{"n_layer": 13, "d_model": 640, "n_experts": 64, "experts_per_token": 6, "d_expert": 64, "d_shared_expert": 256, "activation": "gelu", "moe_layers": [0, 1, 2, 3, 4, 5, 6, 7, 8, 9, 10, 11, 12], "n_empty_slots": 32, "router_score": "sigmoid", "normalize_top_k": true, "routed_scale": 1.0, "balance_loss": 0.00229, "balance_bias": true, "router_logit_norm": 1.5, "router_bias": true, "init_std_router": 0.0198, "lr_router": 0.0002, "vocab_size": 8192, "norm": "rmsnorm", "norm_eps": 1e-06, "tie_embeddings": false, "optimizer": "soap_variant", "lr": 0.0021, "beta1": 0.95, "beta2": 0.99, "batch_tokens": [65536, 131072], "seq_len": 512, "train_tokens": 696300000, "steps": 7162, "dataset": "wikipedia_en"}
Below are experts of layer 3 (counted from 0) of a mixture-of-experts language model. Rows are named up (a neuron's input weights, with its number), down (a neuron's output weights, with its number) and show model dimensions 360-399. Each number is 200 + 20 x the weight over its row's rms, rounded and kept within 0 to 999.
Before each expert's rows: "comes before" lists some tokens at least twice as common just after its tokens as in all text; "mostly gets" lists some tokens that are sent to it at least half of the time. This comes from a sample of Wikipedia text that the model never trained on. Tokens count by the router's weight.

# expert 47
comes before: "|", "-", "a", " -", "us", " is"
mostly gets: "pr", " way", " Hall", "It", " version", " next"
up0,162,223,191,212,188,212,181,225,189,192,193,171,212,191,207,225,194,171,203,174,173,209,233,239,187,212,190,199,240,206,168,188,212,194,194,194,212,222,211,209
down0,199,244,188,228,185,215,188,217,222,194,216,202,199,174,193,242,146,209,160,206,221,166,234,189,224,225,179,183,195,177,202,206,214,224,195,170,189,190,159,254

# expert 41
comes before: "\n\n", "\n", " The", " In", " He", "  "
mostly gets: ".", " .", " its", " 184", " 180", " his"
up0,210,219,216,182,218,191,227,228,226,186,220,201,177,188,260,189,208,221,199,187,207,200,201,199,217,191,211,201,207,182,232,156,201,185,238,173,204,223,196,203
down0,201,156,205,208,219,214,189,204,177,216,205,202,202,186,202,197,181,211,218,202,181,191,189,201,178,181,186,203,225,191,174,219,229,205,192,216,230,157,206,189

# expert 59
comes before: ":", " |", " by", " =", " (", " JPL"
mostly gets: " American", " English", " song", " JPL", " ·", " Indian"
up0,220,192,215,187,201,178,197,204,223,179,178,199,192,193,205,199,203,217,186,181,194,164,187,193,188,232,188,176,178,207,208,176,194,219,186,198,225,188,196,207
down0,205,183,222,197,206,200,185,181,176,206,196,154,207,181,205,171,223,214,226,174,208,179,191,185,164,196,197,202,204,219,208,217,188,203,189,193,203,206,200,204

# expert 34
comes before: "=", "|", "The", "-", "In", " he"
mostly gets: "\n\n", " had", " Ti", " However", " having", " however"
up0,212,221,179,192,202,184,215,223,195,207,188,226,202,172,190,191,215,217,205,204,220,190,214,216,199,174,223,211,211,210,198,200,180,182,213,200,164,219,187,215
down0,153,239,209,217,225,205,179,190,162,189,165,183,202,227,222,185,172,238,216,199,175,215,206,217,197,179,215,180,243,208,200,220,211,185,204,222,187,208,216,204

# expert 6
comes before: " |", ",", " (", "a", "e", "i"
mostly gets: " Smith", " Jr", "ón", " Angeles", "ington", " individual"
up0,199,203,203,182,187,168,214,226,201,234,197,220,204,182,199,203,233,190,201,188,208,172,197,179,198,218,197,151,219,182,216,162,207,198,214,207,211,237,196,171
down0,196,180,208,178,182,204,181,172,208,187,203,207,186,182,204,202,214,186,196,203,180,195,200,206,218,198,198,211,233,186,208,210,190,221,188,169,224,198,174,181

# expert 36
comes before: "s", ":", " of", "d", "al", "ed"
mostly gets: " who", " School", " Location", " education", " director", " College"
up0,201,224,227,177,210,164,224,202,208,209,168,213,196,213,184,181,187,209,198,209,178,201,204,186,203,196,171,203,210,211,180,188,197,192,209,178,194,227,210,187
down0,198,195,236,229,176,205,210,200,155,188,226,219,191,201,241,233,186,209,166,196,185,159,214,156,210,224,164,156,203,238,202,201,226,210,157,222,204,152,219,210

# expert 31
comes before: "|", " |", ")", ";", "0", "3"
mostly gets: "a", " Mac", " −", " Mc", " More", " Miss"
up0,170,167,209,213,218,193,221,206,216,197,199,207,192,184,194,169,192,210,181,169,223,188,186,189,208,221,194,182,233,173,180,177,204,180,198,182,205,179,201,182
down0,193,228,177,211,209,197,200,199,198,205,162,213,206,221,217,216,234,189,179,220,175,189,222,233,244,192,187,172,222,199,194,210,191,204,201,208,191,198,201,207

# expert 14
comes before: " |", ".", "–", ",", "%", "°"
mostly gets: " 20", " 15", " 14", " 13", " 30", " 21"
up0,173,240,169,206,201,198,200,197,215,205,214,183,188,201,212,218,199,209,206,220,191,233,197,189,207,182,248,239,226,195,179,177,210,184,206,175,221,203,176,210
down0,214,167,225,208,186,198,219,194,220,221,196,173,227,157,180,174,219,166,184,195,199,196,235,171,207,246,187,169,179,214,195,268,200,209,185,225,201,187,197,215

# expert 32
comes before: " the", " a", " his", " their", " an", " its"
mostly gets: " of", " in", " for", " on", " with", " at"
up0,223,189,189,204,162,179,266,196,178,183,182,200,232,195,198,189,221,229,158,179,204,195,233,203,186,178,203,177,179,230,221,204,222,224,166,197,207,178,232,198
down0,235,184,196,180,186,204,242,236,236,212,235,204,190,203,212,228,211,220,212,144,181,204,200,186,173,228,205,194,174,167,196,218,207,176,195,160,171,193,194,222

# expert 11
comes before: "\n\n", "=", " The", "\n", " In", " He"
mostly gets: ".", " =", "n", " 22", " 21", " 20"
up0,216,180,197,199,171,184,178,211,196,243,189,196,175,206,202,205,182,196,201,210,172,125,180,179,191,224,203,172,205,162,205,200,214,189,210,198,181,225,195,237
down0,227,206,192,215,248,225,201,156,167,215,165,196,194,204,229,188,229,176,189,181,203,170,167,237,187,203,195,205,185,201,211,215,197,198,221,189,206,238,178,169

# expert 62
comes before: " the", " |", " a", " his", "–", " September"
mostly gets: " for", " from", " on", " in", " at", " during"
up0,175,216,206,214,196,172,212,192,172,206,221,213,170,191,230,210,182,182,196,166,179,188,179,202,180,227,224,206,209,196,197,232,229,167,193,176,204,179,201,215
down0,199,194,196,184,205,215,198,181,183,217,155,208,181,219,217,176,211,209,212,198,227,218,213,207,244,177,217,178,182,204,205,216,181,245,184,234,177,197,204,208

# expert 28
comes before: "\n\n", " The", " the", " In", " He", " It"
mostly gets: ".", " by", ":", " that", " than", " ."
up0,184,213,204,199,227,171,233,202,192,182,186,223,215,221,204,204,187,202,185,184,198,190,211,211,231,204,185,224,201,198,189,210,199,199,171,202,170,217,198,223
down0,187,180,228,198,169,216,189,228,211,174,224,205,175,187,235,188,184,179,229,213,207,213,207,192,193,197,179,214,196,186,195,191,177,203,190,206,245,206,187,191

# expert 3
comes before: "|", " to", " in", " a", " as", " by"
mostly gets: " km", " As", " only", " mi", "ally", " m"
up0,168,172,210,166,204,221,210,191,170,180,202,173,217,211,206,209,158,221,191,202,170,175,197,229,189,222,197,203,191,195,223,191,222,180,225,202,177,177,226,170
down0,185,227,158,217,202,197,204,215,218,230,182,193,203,226,201,210,179,221,155,209,230,200,194,214,206,221,199,220,201,211,209,199,193,230,168,218,203,226,224,211

# expert 23
comes before: " of", " and", ",", "s", " in", " is"
mostly gets: " that", " who", " population", " government", " students", " company"
up0,227,187,219,240,204,190,217,174,193,208,185,201,153,220,207,156,203,223,184,210,187,222,196,263,176,182,175,205,174,210,196,197,209,220,210,221,203,215,220,174
down0,163,184,180,183,198,216,204,225,182,169,226,206,215,204,204,218,207,143,197,212,204,202,225,199,198,184,176,212,213,224,210,175,206,190,217,187,191,235,196,225

# expert 63
comes before: "-", "|", "0", "1", "3", "2"
mostly gets: "-", "–", " -", "+", " Area", "−"
up0,175,225,189,171,213,182,192,204,208,226,166,216,168,227,184,188,206,154,188,169,168,207,227,175,191,227,198,199,160,194,243,215,173,214,234,210,178,221,167,176
down0,189,182,248,202,199,212,185,187,230,247,159,230,225,185,219,162,205,202,204,218,188,192,195,209,220,190,228,193,190,205,174,208,183,227,189,231,187,204,180,187

# expert 29
comes before: "|", "-", " 0", " 1", "0", " 2"
mostly gets: "  ", " Alex", " home", "Personal", " born", " def"
up0,181,226,201,185,174,199,164,196,258,186,182,164,185,218,231,218,182,209,189,168,207,228,169,226,181,222,201,224,224,188,207,262,221,220,211,234,188,199,211,202
down0,191,212,191,204,179,232,205,226,184,211,209,212,244,242,185,195,198,232,192,208,200,202,202,206,238,227,208,165,186,175,199,205,177,175,233,207,190,165,174,180

# expert 38
comes before: " the", "=", " and", " which", " but", "000"
mostly gets: ",", " of", " BC", " ob", " Although", " Of"
up0,202,204,221,214,191,203,246,236,200,210,214,219,234,218,179,254,229,218,191,188,208,187,169,244,217,196,201,208,243,232,243,212,211,194,149,195,197,192,203,205
down0,215,195,177,204,174,188,189,213,212,213,188,167,235,244,170,209,210,188,200,216,214,197,172,204,179,191,184,214,244,186,182,226,193,210,199,204,211,227,207,172

# expert 15
comes before: " |", ")", "–", ".", ";", "}"
mostly gets: " more", " 48", " 38", " 49", " less", " 46"
up0,206,191,202,172,210,201,220,223,179,175,224,158,186,225,217,246,161,168,184,195,198,186,228,242,213,194,192,197,192,192,201,196,181,203,191,220,208,196,187,169
down0,196,193,181,200,235,223,175,223,226,192,168,231,199,211,214,188,210,189,198,197,178,211,221,210,159,181,200,211,205,220,165,175,192,200,202,227,219,177,180,219

# expert 27
comes before: "s", "ed", "ing", "d", "e", "t"
mostly gets: " water", " social", " lead", "gu", " fire", " part"
up0,227,207,216,174,194,177,195,210,197,238,183,205,195,198,183,225,167,210,201,186,192,214,205,183,193,156,199,199,229,192,212,239,200,216,229,195,199,221,171,194
down0,192,213,176,205,195,198,204,199,174,188,196,211,197,211,185,222,217,198,203,210,171,189,179,216,206,253,220,199,226,194,206,204,212,222,182,228,190,195,204,200